{"d_model": 224, "n_experts": 64, "d_expert": 64, "router_score": "softmax", "normalize_top_k": false, "init_std_router": 0.0141, "lr_router": 0.00121, "vocab_size": 4096, "norm": "rmsnorm", "tie_embeddings": true, "optimizer": "soap_variant", "lr": 0.00386, "beta1": 0.95, "batch_tokens": [32768, 65536, 131072], "steps": 5289}
Below are experts of layer 5 (counted from 0) of a mixture-of-experts language model. Rows are named router (the router's row for the expert), gate (a neuron's input weights, with its number), up (a neuron's input weights, with its number) and show model dimensions 0-223. Each number is 500 + 40 x the weight over its row's rms, rounded and kept within 0 to 999. Numbers have three digits each.
Before each expert's rows: a language model's description of what the expert responds to. This comes from a sample of Wikipedia text that the model never trained on.

# expert 12
What it handles: Mid-word derivational suffixes
router:515444559508519451484452509477428515459556449487572547438429544469507452499473466527447463505497460526481482529509581441521504475440495529550404439434536486502584478413481422528508505494411500538545509464483502556544493528465493463507505494528538511427454564494438446501522460496456539456450520420552472517533525475524497515519428501492497547467558516455496455497524515441454478518467524524424489524535459511574506477490475459540526556486499494516414546527525476442580463480553448534498531469479484457505449513395511562565505579490558524491467466526507441483481465502578497474573538513487505525543489545478484499450525477474517457545526429528547468486512551522523561543551
gate0:483532550418462483505484486473510497496532472508436612437465485504567438488522575484431531551558469434503466505494526478567483502462539511545494555521462480465433492473435458604445518446493525504503483546529474476515485436467546503512441551553511505467606518524509500492539456619473542497504515505568411486542549441523478476534459468463494459475518458456545461506563516508480511480440521501488482470455472473464538467536513491480490456517482547515489424576520471494495553519405458441494431523511446545504510492518462488539541459470496445491545528527495426588529431480551479518499465563498488527518470535477520467499464563540560520507523511516581525456545486536528520477597
up0:458482544489611603483536488483561436533434575494485535512516520517473495501533507461548515450509525486523465495505473500481482474535531501493488476487489498538468491468458478495555518523598553523458557508491490617573444478477508562558421534453493443423490478512520500531505483541501398500479426470582504552497459538518496442521467529474499533492488522499480519493503552457492457502455515472447432530509575524468502481512454498573467510454465479491529430543458480523478467416534540416500550533487485501509518437507512422465499519495489509487505455471541463490578508436565502502494549581477527527504502469542479572556518430403406452506489478535486487457486522551500538572428
gate1:500473512511482455494498480560469523479413414387488529497499499481505452503522491495505455503470527578501533490541395517475508514474501498463476557453534510540483487468468498436478526509465493485429479488534501473488507465555376474531568489480529525539497500490509538452555536497455532496526428450522469487481495448530420500497491426493412580551522490503558424476426526514475433474550504520544523429547492531475545535507507521443528500498478501449570492477457491396555504475520449538484512534572489500559512489497537522495543522512556528541457474476479497542493474581492502518497512486510475588433394627488516550504532506462577517504505486422518477511486483529523476526398
up1:470486513476490510424559474468516566501427526518480471544451516488554576529480483539436531406467428473496489522534489459418502472495476472526525507482478511491566436491538446509496455515464470501493503462529533449445508463494504516536571450456563448495483504541554499454539532487446441522478517501464446506555537544439443552505501545447545538542413490537412515557529497467499420460504488471478536530445530468513501552443493556526618445510523530505569495547541456461546503491479528538532491511528543470531482439464457496520554500512530498501578496475447526534510429487379506566472534533449471518532506471500534429462488469527439529562444521475441562513485509485594527545510
gate2:477513535511561474498537503487544576489518508513529500498442478490538541548465489577426495482496482525508482448518427402548491511569543477534506488533520430530505546460492498508485460494448545448434514455504484516556523480545568559476511423504473557465464552528558495458467527385481505564484514570478568495499451462480493536545559495488458526516478451527501415458593464578563472459544444511467527535487489595432511444488513510512543501478496506533439521438481484426508510496492474514505489471482481512473520459460466423625512525572548518536437470460503497485441517514490458463587556499490500546515546482469520521453557539453471478449474485499545435527529494500444507503578
up2:530450537473428513479542471491502551445471556513537464499445525448556470525548458537546491538506506504442536443569524406457491488539548454509486471493521485547540511478509497417472500540569529516489490472466504481481583519498512533442477495531477498467451451515461459521520503422489526406547413491528499488490529445489419513563519512532444445551524513548468416492522515486427430465570467496540460528467551495449466482481561503569536469476531524508579395610548543467557467441480505470472541521573514504545514428477469449570499432497472558474472590517462472494488495510572521495496457499545541528444429505510468470502533460450480470448505477466555484514516495497513516500518
gate3:467527571506446460516562505476575507464457434450526500496550556497575446478507465470501502492440444479483521529564507441508488537505534564474474554419487427476474476422487526490475479562419525487490411567518512468516540526490511477523511490564486522404449539505482506489479522540551496484486550460476517473513550509532496462455508401488438622530549543494503450479572506470440534522492517486546524430497460407481459491512486502509395461447455530426516507504493452554529541507506529512556444506486388497581534518458527515490446483501469493497507541536471442487475440554475527440524418540447446528477505446511479463450465497509483514506499475475538487557550471506470538470490
up3:517530461513540530474486478462511502542469524466527538485475503423522543421450449424465450435434499497435455495502510506534537477543505477553425482436480466435591502469469521513534535501573524530468502553592506495508474576587511531473483533482481490486499553520558502522528489536520529483510564579502507563442478523495516509491466562494576461542467494479499633462450529502488490549462499496512504474527550481465439508458534484468425534483548441456473566518451492482425418504455460524433492519453513522505509442510469427498532549585480463439473483469462480549555521465474463475496482453484488476494490501510466559563415507496489459451500556533515560517489444548502487611506
gate4:488454470468522493467502558468486522486490573481515509646492522517495537533496492467456516489503511444476563510461460511443524472567487469534450471494399493547549459535544515562482476552495470514522539440523490583481426464512415509404584515548482586486577458583522446502479450496556489454568556507502542543437493502487524489481480476517459542465502525510544525479479557495490516589440493421504524470507490467470428468402542497561450490509480483539486441486466461513510488487530585487460467516495464474458495457499485456523471531464512504495524503461469505468468490551443509588482538533469548525516516432574500543519474536487479508462526433457467513544545418565488514502445
up4:507460480482560475529484513527511515404532439484518499417528488461456547494495428504536571442507532488562476521485456523508536417481486491527535481472418527474481440527593459512511529488454614555513463488481539432529500426522553442556524476497568520560510458564464547470503472488492457520502479530515492506528424522513448508462472535485510533513547572517539506439500485506468568473487485470543566505538459522381567480536446511514521580500476469484532546508433485552438421498449506488519490552497532480526491525484526507508476485411474494479549462478586361549529446551562547468478477566530501477520473491506495530477539525524496511522462445507453561530505492512442514468491
gate5:514471435435564415422490554519404491436541521519494507432562488487487540489600503492516515536543444568495514545565461508506464468449476483530431491516449452510516495449519525515513458491498482539571497579472543567566472439547457470509527463530547511502483491446489529518458563448451435522472494544517553437470496468457497473573508489527491428526508564503515518482525468513490479475520443453490492510499426488415425570488461445576561478528464460494550543515521500511540527510528516449460482543479561462477538510470573490500476545523474511490507556447508458462558503524559518535498509485507497489456495567520567539485566510435467427429518522434503459430483507582507553499524
up5:470512488524519497481560475475571481450519434514495455538520517445553505461525493507498441488454489479508523539554500511529537515487548452541462541488533509479499516494464579516496511486425453431436489457413498512466533524527475468488384518533507468463534486495520486532497569590511541554549586477447538536566559536482534549432508516518420534476464500547502458385538428533542423517508442503448515497495522580542450539495532466527575504546575515528511472509444529369583497557460503503520508510481522441422529478517519456545533508520547512518475543473459494529516481502524487497572522523558476480482523512516462554528527485478485540470576528500533573423474520481476495511426
gate6:489448546524412464458538516455550556522498517514500494510535477535514457486496557444466483476457472554577476538449527507570493475542511523583502510510514507478485522473449497464503463523536562460535449521512463527589513507489470470501492546533462499485493487556475487507485546490487452503522493575533517471469511464496514456493503506585439560511472508432536517503529533445442553464529492452540515540504528508486515571470461476475553495523500512472516592518433493450486529512547490488548535624504510475492501477457506506524462469504570482493545542472484532533603414483534471666527610464447480503518413478454460398543538497519522476483474521445556506527416547520473455523459
up6:538527508467498544481535433520462521495535502476544455491535469482498565549532476445550450487435467498472571504511442591499458528515458555527466500442434503518552483544535489511498444497528548559471499533521485513455533478481523504497471468485606529458515490491515484531477646497553490468510460544502468477520365564468457468502474466500556575454596432523479510463548433455419477458470487461574490457453480512534516496481483451458517492542556522525470451537437577535515517549558494440474510439588519503437497547531477485472474448524520532436483504455510517492536555520434531479516465479574537502471527593482531541428516509459553531496514506519516506483482492456479508475465
gate7:519470523534462508571537494515468512483461468516547521519542496569557558487537436535537531497426476528483458518486530538497449523462519441540495467462474484524479487427380438515507470531522536496525475527508519533551536470471460474479503470527498497499383504601503480503529447522509490477503521477539459543554557521582479455433406511484453540512494525519460437458548536492469466478413427557426511456515522507579550446449490530515438569511497519515452533466513519586493496511603594427560566518518448464464495454536502571501421501477484481414468471502487499525490480484520531514482453508547483520490468459504459532517485519573513534459499483479437432477494543518432514533499
up7:452500517515549526525504477496502565491542441481498476468502464497563541594507522478513477474578517495519570516497503470522525473492557519533489558464430513527567499490553513485513555568527491470523494478554522538477496497506481481468515487478374465503444477506472412492456553461511499474564466547494448502556404479563461542485480414523540412448463482530472491514595477491403491479564497520542466426518462497425497517575472474506574528482503525553508608542586514511484533531449578510538501502491500454431514416509512510488465488493431530407502496536519508540484475477483492509529503428495498531477542486432500476486512579467454452479476477591492506456565468469530499457482
gate8:557503487470487483478447486455475586512589503510543488476452558491497496526454482581512501574507469455490572522524458530468501524470503566482494501566476518505465463471596541480509488523506444541493475477474478572470459500425484486514394486532453567487481474515476507497520455425467448426512475552533490469524523394481525562501457470518564499482491457527467532553531501515452479467470495475469599452525428469553546607480509448508488488460494507453473487532525476478521474537580511514441493509460575420521498436513521417549544429493523463488540519471437561500529561475482464574599455519452479534473482498506472527544531481463523524472398442507468476496516521513506469463473
up8:500449512508465522529525468502565451493554480406508503506519530478384411488433558501527512545471468486526518485475499492463496528533452548516466487486461432481425465475604465502531478499554493464508436518540496530475461461510504498517503477545454464546501472530409463586550494512375488440581504507482508508570435492527547480492490386493501463539488400489554504493509541550472475524490416542536527538418521501493562487506530471518514502464469522562540492508519488529484439519474528537488441508417510504472474539592516559441524465495538486540514537540498515551479565536505463514532484577427516546490519509439511457569477498457481528513485493501482547495460524498507509545601
gate9:540553553547494403494443439508544461516501519534600446402496463497507508507536560537530510466470489494437578508542477499481498468464510525496480606442443483526495500498467550528479530542483471483548512565573467508502533561491496477491446423534574565488501492462445506444506481472463494509511548478477534458544449552353446483486519448495490495534455507445517490572492517499459492484498474449508542383484473477532467533452476547527534440477554417413459506584552529519577554552478481471458519539483491512462522549474447462548462461446436482519495504528515523484546532483492484493548497441491546513492490514439496537541541544508538498509453458484479472515526471475537494568488
up9:512522488462516490491558430508477565507469435525508554559500413507542563472477510544500578463440470524473507502466538456433541507541488478442456478498468484517515490545409527505489513537545494599515512474452488515535446508551517500481562535512605485499539562515457496513418537482512445525512480472474480487535471485510493499471456520552431517479539530537496457496555440466525502523491472467427521493563444424478539534415548509561524476472523500453552513570421455502492456503455515546546441470499507538509581509543536499489512544537468498452524502446499483547574553471531568474545564434575438515521531499494510530609551428497460503482580478505471556491517454444533522562486

# expert 6
What it handles: Plural and noun suffixes
router:515435582521531491455476483530501506442529432489531504491444537471545525493438513452471432519471471547431460553500553453542528459434528532549467475460562550521502483444594482502515538485477517513495470465531494516511490501424500529468542495452562487422502553512410430468512441497433533516463548487568442548541562421474561482495455524511534532498514515570458504487548529524457462469488514557454513490553522533545537459473467446525454515425498447520444506535514469421583483560570457561487543490491514483472474523426549509565492543499456501496473463501483535438454495480572467472553567571502516499547477542510471479478474512531527464541499439496561510520419488581481549473520
gate0:591506563496537467524481518485492384506530413514561461520461544510523458456526525472484447469529483496454507472512459452491471502555488433523461536433422489451476556532530486496493513507485536510496507425440564418519463499459567573540528540535496512490526512413490504458445559515536524533513484480489467517583488527475525524510421478594495534511505511406423478491593482503476451527574551458630484565490527539490532504516509560517492476429551580444506544472552459502502523459502520535535521427455508474503515491505507507506446486554548488557490529542520467518541505583573477474458520539518451465506470527482545524467443466477519511542540410505514487463483487535490483518498
up0:511499447570426503496490534432501449509545480458503491441493528539534529483518485477594468494462497530546515511517542488511518487459556447497546475527453471558500513480465481524435432500481484592502560537422527516501459462497514547383517455517529524443532502614534487510519485514458438584497540494477500514469438455529513458535407466509501531498458493516535443489558508407475467552521489496488495541503472478534494464512562496526457519555478549502534472493464518447582561475504500517510535478491488525449495455493494394527493423434530523448526445468486528529527467425548641485504524492494423492495528513527515422475444534518444541475529476523530546583518458454511515503437
gate1:528477521542441431502530450458509510477424552524480446502571475477469525503520501491532565470548475507537479456510506511487543459528523540517510555520528543544461524448492583495487522440492548580467502498509560547544485461477511495481526499440495442488498534513461470540452488522524439495506540471531523474437584464531462523520480514539493550447450512498508475525500451430486388476524551404442498570437528506506417412505442529512511476513448511460561539598457548486461440464598454532510499539497446461556545463543508492466488528517499474521448533448482414512522547529517502479501519443466434444540582444526439497525465461577506476474487491548543534487547550496429556493475
up1:554528597461562500595459487564447553525512498461504502543475453538449488424537421510534494517483468446463532456492509531516506535550510497500533519460614495509473547524523569476502492488501509491455492510550441467477439574504498520523535478495575548540522547468461532449503490488434498507475557527495455434492548549546524534590521521536468503477528468506458533516510426505515461477457495541482424560510543496506487564477498562599481501485555522509480413480533487550472483551478388476475486524465527477513486509525564527517511449632488481521573492481487469507522502524512574477441483527460477524519480538487504490525479533499547467526573445445492475487470482464480525364548
gate2:417484559472546499492534516542449514501462485523373494494549507479451481414576470503451441529425514580514487486509510487516487485490529478514568531508487497439502554614473487512475617456447544525541532496494540487525519451441482440541452543469510488516534538503498469511497499514525486426463495515530509523500510512538567487491472444495500564400500475538526522539497539547484457460496511517484523427509482579455412411597491456457529535492464445468498511506494483440387466559445462470500522520456531559529495486534473545536479531491536537458567495478563513517551501490532455480428494561528454477491508514545534515484505469608495488538500493489477550448520461474437533505509
up2:447482491360550473506508427507440482450492473524396487515534556442501498486528474550479541552489470613522580490518545508549550370484519459479522419521423491512507485571496476528481443486515474560517463564532469482458532574463513504531498460502505566500480544506500497465523533494471515412560486458505544453513480456514537464544540479543474548484465530519445447502531473432515475508556496488498541528491561461528509540455556499496484434483398491464489508568463488410503475473495525530478528456509493545496548513465504490509467470469480484512530478437512546504485505597579533456493503524473490552488531469439474504461429491498416540592483492492470540517543526484462506460522
gate3:400404578468497476495460497436449524514516659450478556469485575592525478484522530457570465465475519472587480517434489451485472439443489497523475437474467466534405461490516545484567502542385535550514479545432557497547523580468562518502540551472479518538486505492478501415500488490510511477480460555496495524525456486531457561475458474485528468503515504535501521554502511465463455524553547495462485508510512456469456524480480513464487467508485483523495443472490510492571447479550471492472536521458432539527462508569512456543521520484455493544469488442505484576498502475495475542469430556462536485450560481411531552493510501550428536500512503518513543560492514519526501485459
up3:507492511525530571450522522536540480448530592515528518526441471514524505485515548471461550541473456508469488460536486492476540570525495486496536490447476515560505533498439485539543505520491538536519492538467513540434508493602463380509521583533480521492514478574493504482556533520495505503488530525525566519453561528489501470442441466569502539461444511488479411526532485560505514503483576541544554471455524453502455492548608415539555548464496400493501519482528525476453473503524551487536511499472479490520499484490464487496490472525575572495509509559438568574519545525525423471537547450460507490495458465483514507528466445510504564411522575487396519506541466495492569461589
gate4:478521462498428497500473434509515484506422534526506439452552457490510480502432473475493519473451468501517493452528551556453535428537490446513505516469473500397507488522530546494534504451495464499512450441548493571461505514428470473505545466505541525559510540641542435518492558498509461473505469485583507480505442525475534477587480479521519520484507421481460526528458458425452478546485468493472420416487518541443470539483535498502529553467450517471514464536595497514486495523510553498480587522552521548572498523519482523490544517537534510565497459514445456475435590530508512512537532512510514474526424458506428474456463447513505459547448507452404480482518521459435444421507
up4:531564511478452532521529495517556510541528534462557463485497485515506496480487487448543506453493569487551558489453587404486560512484521468455466531428539516518534519563509555524466532465442506478520521489566444461548490481553448475491469504443478528485480470452562423504480505479495456486515525577549499574472470534549460450581559497468524482559508431560473515535552510482464470542478484519449451531504395480507424418472502564460517525455444507423507509534551455464463466490526506542483522520521448474509545553540477484488516505462526532438476516388505411422513486473473543522501477542534518538474460530442493469546498490519463619502470515467514480572519490516460504404466
gate5:519464482505524458524451487570490438540528467523508522494539548505568511468456517401399568434481492574503542470475504493516513549469463499486533466511548503446432518459499490511395451549588483544502480471454514536619433496499512544551501529533556454468547517513500489501528475522551475532473477501456520466441500505481542490524548527546503508489532529501531482516526534527529453504512456532512461572464483502498491549481508466451449492532573566516502452504467387486552564519527541535507490469532491485565499559464523468507559520501466583463472462504479497449559473454455536485512558507504545453447482571484458524482531539467488505456562380459489626531444481480498484531565
up5:440495474490452499535523505476478464568528471487474508519486502513607511520554490550514483480553502546545428547499507517515416520426525473572516509500485460516518560567434495367464519416457567474459413546439507494519541516461559485460532491436490470456501436497548512606538474524493451458496528497486531522531539500551449496546493542516450517479484497417544518554481548556523475528492543470492484483497397485552491563493464561494505569492484557537510540446518521483515522469417480475470523524530489476450487469518553468549526428533414449518454447498441478506477502479531509527545485498591486466481504498467424454509462487513493485501524499539548504425506474469564555501419
gate6:545466506543504485452506552483447509536470443457525547525533514515487459475556467511559441496588548532516460353397495520478524516498460519477532503515418558464517497506510537531485539598497594442506509539503494616524447513513536456534513516467435461546477481513411451515514510466496452499472459512545580532506513532483518552452519467483493510549524480500521512505492495402503461487376524453444525486544511536512530512491509594528521525542499472496497526578456505426483536498497505520557405547546477494519471469490525444533504556479495456429470524545476507531532493473514538526471502522467497461567519518473466478536521526452487519468447505492465462425427421459550474482487
up6:418457483539510497507512488505495471472559470453513514469466475459471533602532463510476545558498498483601522476496613516548472520478535477480498487442469566440450516562418508449506559534501501463560478537561503482481499579537443531511437512404495464472439447441477460508500479517483453481527479465569514518534471484461547543541564448485473524477477478527527453479434464493488534475435519451513538438473546408510484515423508571437525496510518492485473501482428558439562448511431491517548470510498498506503454532514562473441474464510481498534545467472429531512478470506473514518594471597458527473567572519497459488472525479466463549462521544510558452457492469545528497470447
gate7:546460450495418539430478557494495470455495485467521488487553580492380457520567533580556559454541457463441448535504495557493525512534503538497441470417478456516490476481481558556604547547555541562509491495507556484467499534500514532534562417503514442471431524586503500525527547443467449534501525508471590481493502531526546445549450539539521575522505482515491500556481512552489435480494436467514501527443590511534506508567462550491553476437525448559538470537499475458477505499471510514491463484513522468533473485492456528579497465521447539482518444509557443487499494537559483509422480474498501535508522519499500469492387484463575500479536483499459513413495510502483490481485
up7:464500564487540484534435509471480526487478455482462501457592521492470504526521471536501528511527508573508493520502478501552468510430441544461575538511504573486496511564478494491495509521519612491548533583378558475475572450531470465512525518527535528491472509487467476501538537552508562485517520514501474446522484476462503575467496522516514502506556457478509564517457460498528565532517517579555462518512451543471505470568475479561555483466498457514463435477337512504465485525577543465389425506494457491441569500523563515527511502542540505525484497454501506499493502541480489483437510495496452459525503399485515500500486472471514520440543529449479468473445421508402424528494
gate8:545540459534458543454433528501526476520481546539521491493520501489525458541443447546605489538467497506462498518525528590481485474495522438463469459554521551518529403500544431550471478444453558458515477455554515579455491473573551441448493517592504472497465404556535505574494457566453440462542513524596531491506511543473528501522507484517543508476599452535497504470509531534515518532465487538545479502455528483482526474454536478451500499470503474518524472476523506538564481508564491470465482518514492563559440431529487474490519524528446355523454455480437488510511482559566471514504588461599469485510505519540500523469482498579488487445459485492456553459488501500484507529512
up8:521496508472506475440456491439416519493524496504492486469460493514463473512486593558490530457507487487484465452547519500457492469479512528476484498488513467458488502478581478466504479491437506480493494509475543518452436450455459459516482499446525543516432490461569533390551420499560569508515435488503484583476441434499464568439556579517494479480476486482551510530527507465448517566481502448460464485418516580401527486439458439524454459521486531472463485537510460564500558531504508592483522393474481497545423493440548462443512564520499479495517482587489506475586553452424448485513520461510541512515478501427518461538485482497438547482516543485541488523551478529463475553534
gate9:536469496436470550495528493561465467480480500474416512460512529530563514499472503523538479517513526502469553564501487470513440513496551438594593530491531473497472521498391500508464476532524498490549596518491484533540525524518481529518493536479501564537444503505404409458501538555497472496451498533536392539520467511505484526497496489506525484499552481518486498458525517451499502554558548494555431414498485415513486501572528484464402493541472491424514528377463460459524481516538543501437529499442517552494457472431533461496443476462523473480525495480514500499445517500488464558503529528474485558498477492468456498577548510371493502503486504457489482502481400588493430474533
up9:415498461480519516555584549480463475509549491590473483464487481529466487458518510525556550539550498500532472540423503478429492479583462527495499502487488457539529469487545478457437456566482475487528521528462430453534459483464552542479528445566492533531481500498474562473444557525522490483434489485445475522496527535513484537495480415533496503550472484561447532578540480527471494514463542440484533491486448481440521530591448555513435449536532531534526502452540443427564455498531514475451518407485543502478517506483552440546514481399595518479430574502530504486519478517540458450468456594533544580544510528479483588504510506510467435510468465520462485502448481466524496535474

# expert 31
What it handles: Common nouns after the
router:543458526569483499489496499529497498446580413451524552494429555487525495476476437494469453533464486496423418556474466469494522523454507575545454489476531485529507497461544471514492552497473541534515519487547475518530463489458430517455539504545584510439529563529380428474521401488491539491428540489530485544532523395516494472505451485557518522563557481536450469489572543476498457460482506506425470471525508537536543478473464493571499485448470476500488534522503464437572516535554478534464524555442523491452471485427572514533486518513483523455455452532456544506514470539492488453574560623493554501593466516544499486494538491497503443516507473484551492529473512543487534522498
gate0:474523528474559647529546560574528496470530444472486570517502522515555503464493429525503509507466482519559494464507463536533491473457541582517470502513486506442550440477469463455557408509507532502519565505518448557470493536507549447548539511465508485471550488497536512450523512493497563565535513489546478476533412470541497560498512507494563524437495556445540454490500471486459578517487518493456465481553552608515562517543494463475503444456510498473450479476507541485496491535503481495508514517407472464526473508534463519479465549485529563543550539539531518567483553506500522475462507541523450494470493486574448440452510386414511492528489481492400491458426530501454416457518
up0:512522526458536501509509479499473442416546553429511432554507482480577464521538560546536476469498497527491506508512483447483446501579493542459572544573478401490448430472480505463458486508448494555492536542505391558478529517452525511543516519484509511494494492430469526448525501443500474487484545489492519499541450535486467520508497443517514507534548525551471515564524504519480516492560528442594447460444472497526543463444529506511466498541407566453481490474518487464554550471551536515462509544500455483475483483491471512519455492533431466547459516503463533485537513413468467467485396504558492536425507467516500437489575497521464419448496442605519490530480440486481569437412
gate1:499467463448532507525458480439492516503561541471587521522472518470490485570481505496495470507427414499535445591498493492497449473544523553488430511494439521568510542451508514455511473567537467455491447478518489535551483540550430514420479546502541473453518497478524519495525514515517507519584518608466518482514554448510573529488485464456507447429436523552455477509461502614500504432504507438508517491492528505455571545470525467476466511562528461537533504451553487500475509515506516547462493475496547449568481521454506451514469529443525533470549560503499544483508571482528452566479507435518385553483587510542466605462577526507476517478506474499493492450422446527529532478498
up1:511451436486483540387475530526493508471535540530478518514514510508448504503549450530507469503487502538518523475522505535499407535463499460506541556484486511544441524500503468568496475485457524485580447488499449512406553463508467522508445529473476542520512516549492447513444487482558498485490455504491385450567480519444455539419556547537438523589426509553503513552495531511560519524566532492584500482475535486533522566527443538431459464503453401545533497444438541448534487487447485536467531460496498488499550472514508515541553523515485441505445530527400451466568509516478475459491557492556497520539482556517517526474519575489505506449472535573398494473454463564482464453483
gate2:480551485519520496494543526527537475518483542433467404527466481501458441554474454566496570421476527551507473456507499446460473492493494455424494446574475494505487528457515542509445472462514553490466465507544472467532530524525553469426458512437495478423521523525527494524530484556474442476576544530512538465587515528506510466495539549525472466486477483420557507444461503473571504496478488465488436495510474415441469453544516496531494537474520510531543507502524485495486556497477499409467575508484525470574476510486494459468504367433465509489544498535466439518459548505484438463522532454513607546482465481533510491499520532528499487521515435547587463530453492643537551478477
up2:526535537489485562506524466488496517525481522588467542459643521537483488574500510540524553536505558541551492518439515479566528527472459476467549452513534445464467500536448470532451473446500485557481511502524543545437487484521512458405529577467490507512484465495484526392472532531531503526505508503429475527494492489468471449449475483544535473506499462506483470452540502491492522457553509512523426468463491508571567578581615591478491471520479537535518455471505547530486505543456498518463475462517492454486470545485469517419506528491506489381512553513496394442497431528529430531488509505510462513482498525508527506402551450539504485525419580537529463470526463473519538482493
gate3:549556474456511425462465492463532530524523538460509535441531491483524481527537517524438496437427531497461526517501560526597576579437504475457567523485487518500488504598515480523504480473541534481462462407460476502586487477506535551459465497540564464567477533530470368463545560484487511475523466502486508497424568485511583458582460453509571590513583440453455487502494492535531492522451484485502543450545466454487503435445466513514508509530530534548530512461458496478497530429571493465519553527557471490549463476535509474513512437494524531482513479542509488435498447448528553542526561499498451520458497478538424456514484538530438443537470550489476529438506499496521516481482
up3:532501511547565482423509487561436507601486522454481501541494437514476388515534539522488423462520510501499519500521511478409494459524486455564401544531451505504540436471537519515505469423470482444475580522510571512540452509488465471567445443465490496486528530433521517452529486444486527473526515483534566489422515442502499564463529493566534508476465520474465523484568544533522532500540480558469471492516442475532481493469449460487446520482471582521464507535404523481446530410519474527404505424540463489518456534499617457439449536481538496526564504561440570540498478490449503471481455513497493541492529531518510472573551480506462486478468528510527481551534486523506498487486
gate4:481584499551549471482501547509462436553380474558510561448523480514535502514446532468488518466529501455393580542495534505546465517548480473499484508523531544564507535431477520485510485507514459515487454483478529491518496480426495490485529434576569509518510486515527486489477461449481594522447431531512468528508474507502493537526539554497537443487598499503524514486523494435549463517427506520547489370458509560505435484492540505495492516481488477556481536459596465506477487550540593565535517463484499549479465436497471488558524479480543545554531436504548430400490544478532482496562527465534479473500501462461543516483557494486477500591436498493558522502465499563475557538505
up4:488498436495542502495490413487496441496508531474531520516520447491455570555501474503529495513476540501514517523493525555515466488561495561495423506509407537496516508585518466488522503454530530519483486414481406489509485508545522533526441538463519452518529377497533504493480453490505582498480516531510542467500468475464490487508592493512480544459550515609511541538534460525469470527543493472423519510453462561534492539429439440506556511515482504427545549453545523612519474508489496472478451536519429531544466480478457524481539521510501535570496447462481475487400505409514474592501472513435580510531485534435454556528454487531484532428509496530414485498514435495540535509460
gate5:534512511555457519483487510552489464457524454553496479493528486495505469501385476557528525511480542537535515466582547442478552536524457431536532429472527502503538535588467502469581454529536492444472490454539509478553524479485473399548540555542546429466564469508492420453539457497530538490480532473483500525464481513478594488484412435467516509528546479491508497464543448531438511493522457521471502506544409549509484461450474492441499432550521479447543477514492443510504479540471513548459495348527409467576510478509505475512510555488474507504486493491519501508516542542487493562510499556468551473467535486556439436517448544538503520525465489542483544524542439523474491451407
up5:488482475506556469467486560445476489510518503554479525445500518494480509467528461510497525520503476444456500553431515551482465494485532525523502506407484549520427535505469535615516523554477508448520435475540507490591463526502501570481500446513488519531499525348535458476536411536477519551513503496610490480559545503564508502519492464504509472532528502398548489475551518493590556513428580443451534439558477495508474535496458543527509495438530529516439462424468506463547492484506475460483524495527477489525542506550477468481479468515506528474459546546471434435529497514506518537470511524544420439461485445561498488509527451489594501504525443491542550466503433552591461519499
gate6:511531554515492487444523479484548502480470434524505548499508511529498476533489476420516465547528461496532508515415420523405463446456486536539497500476440551507471483503420448540535538513490485494555437495551562501562515458478396477482511529500471544480509506525501524498421524428386484506576446511508489498516544481591476495454533542494450482486478552441473518618493539480517481430489520518486510470519547496486492505519441471509374437497529500441441509470517437545432505518448534520458546506521557514468531565519552449515503473567469505474559563514464552541577490518479450520498519512504491460503496479406504477476486463546532451456527563502548430487492581539511474535481
up6:523496463516511497481514450471530458547482456538588485541480472491439460490468494550467499482478431460486483495530441485475466541440498554585491493453523498464529512453503469531569503498494535448499424476470466525411512470498576534418481529508442488433561535477506496517547497439514493532475513503556528539561473475552525549515467467442535486557505464450528426468526464449512518512496447509508492476436471528493502407509527588435458473457517449429569486397503460475540591525422505554462436511560524556549517519504428475520454551496473499555495542540526479494482436412462487484549511531492459558469485506578525522525470509581462495523524421549421541503479482484534467513506
gate7:449481523465520466503490525432460464526584480550469502468482421516490478483504438436462555580492516449505491502490451485454521466520451553512516557545466424517481534504468535482450507482489551515317487473518543476470514535491524644470546525545488521572505495470478474531502518503505524527535510525578437519526461453463547479500530512531498450517497531520512544497486533476465501476520457474526548541569550434486455467495494502572540544493501486524450539534427472453541518480516512563433511476508485552549468517485468467526534528532519471409499422506512435492516488469462488484559490465475492393608508491467537511518568460491484526523607463505516507470558507504484468505574
up7:482480511550462471492458436515455515472487487496466455460513484512488437547570611524469570449536527507497487448520484482440516537505520588466465514463501504451478517527475480528487437462577545513514469512485495501558475484455523534491512476478464559517456529456530531478530555469454508514446511518471501522455480546534448538484463489469436473544419550533437534472562500518632523431431407509503515527489432415480481474460480479548509541431546588512516550503497518529443407480497504503441490457468470538470477517483509460497526572486463452507517518459509589494505502415435557621448493505498481489502511525501551501543488514528475496539515522494596520549506435534552525445541
gate8:506494475507448532451512467486461479443415508515454535515507513436471494491495466503496512583505570423478542525513483507545511527438439426559499539572520539555506542483465498476510441520516459519438462514468482507433522503426502520525481504535527489493509553497463486538480463464400544507524526499491501528489523419466505501464461535555510507575581483503449503514528457507486547480503494497531469499542560570477484501472499525521484533477546456610458444528511450478544442496457539541485499574362549560539565573502618473463446483513492401480513483482486502446528489552536483504513538544497535527497499469478540490597519542498493512543500590515496454528536437402471525460506
up8:433401462509500514488486489474482503528448490480469500396464490448511429512459534472467490466502545464487510535537501499483506491511490599515472555474481429497485549511492496509554415536506463523498551496517506466504541571481505537486517579490481535493505441543551483507436515564559521518458486475521544481489467551466553463482468566531454482499569517532460489539515514495490533576495550472491469484466536384469482509515554512489468415493515478543528423478452512400579426481445535537497546516537429559491524634483501527508478428450461510470494549499520532533497532532510553519526422424444514578412451542466487492415510496472444504457428501508540516495505521493490541494488
gate9:513467416584521527494444542497489410442429522495546523443464524508498461481511477476492508579566458517517453466565504522427439516498458446482453509511514494457505448489477543566525430419502571457531533512481467473498538489511513495552505497524587438387512503529470533540577466502442516560590518496507466505574553564498497462489455499476470519594599484562523488426528554491501515437495538496515482490472584448493452518391553486512531581522530426539497530512491493523448468513515511543483450533561525503542488511499441556477484523462520496493479456497503460495467557538493517573487438495528489475521551539480471470546481473492500471567451546467502501440497504537469472515495
up9:481506434519453516495493513539478513499511445514444494500509536473484431437498399503519500499489498557551536560504507478505430588492507510484453441567465507507507454521468468525481564565482544512531553467487551545485491470440472457459505548505531524561504537434462487522498537542387441537580497503524492509448553485469498461454554550504444592490436503502479463571501471533528502476533545482460498535555518519481457419510527499491551457537554496531521487538545541489500560474515456483488560455530482493488529510482535588530441536405516491555420524515451496560542426449498503465539501504507575509579509500506468499511556582528501441617509574451486522483498475510428450449517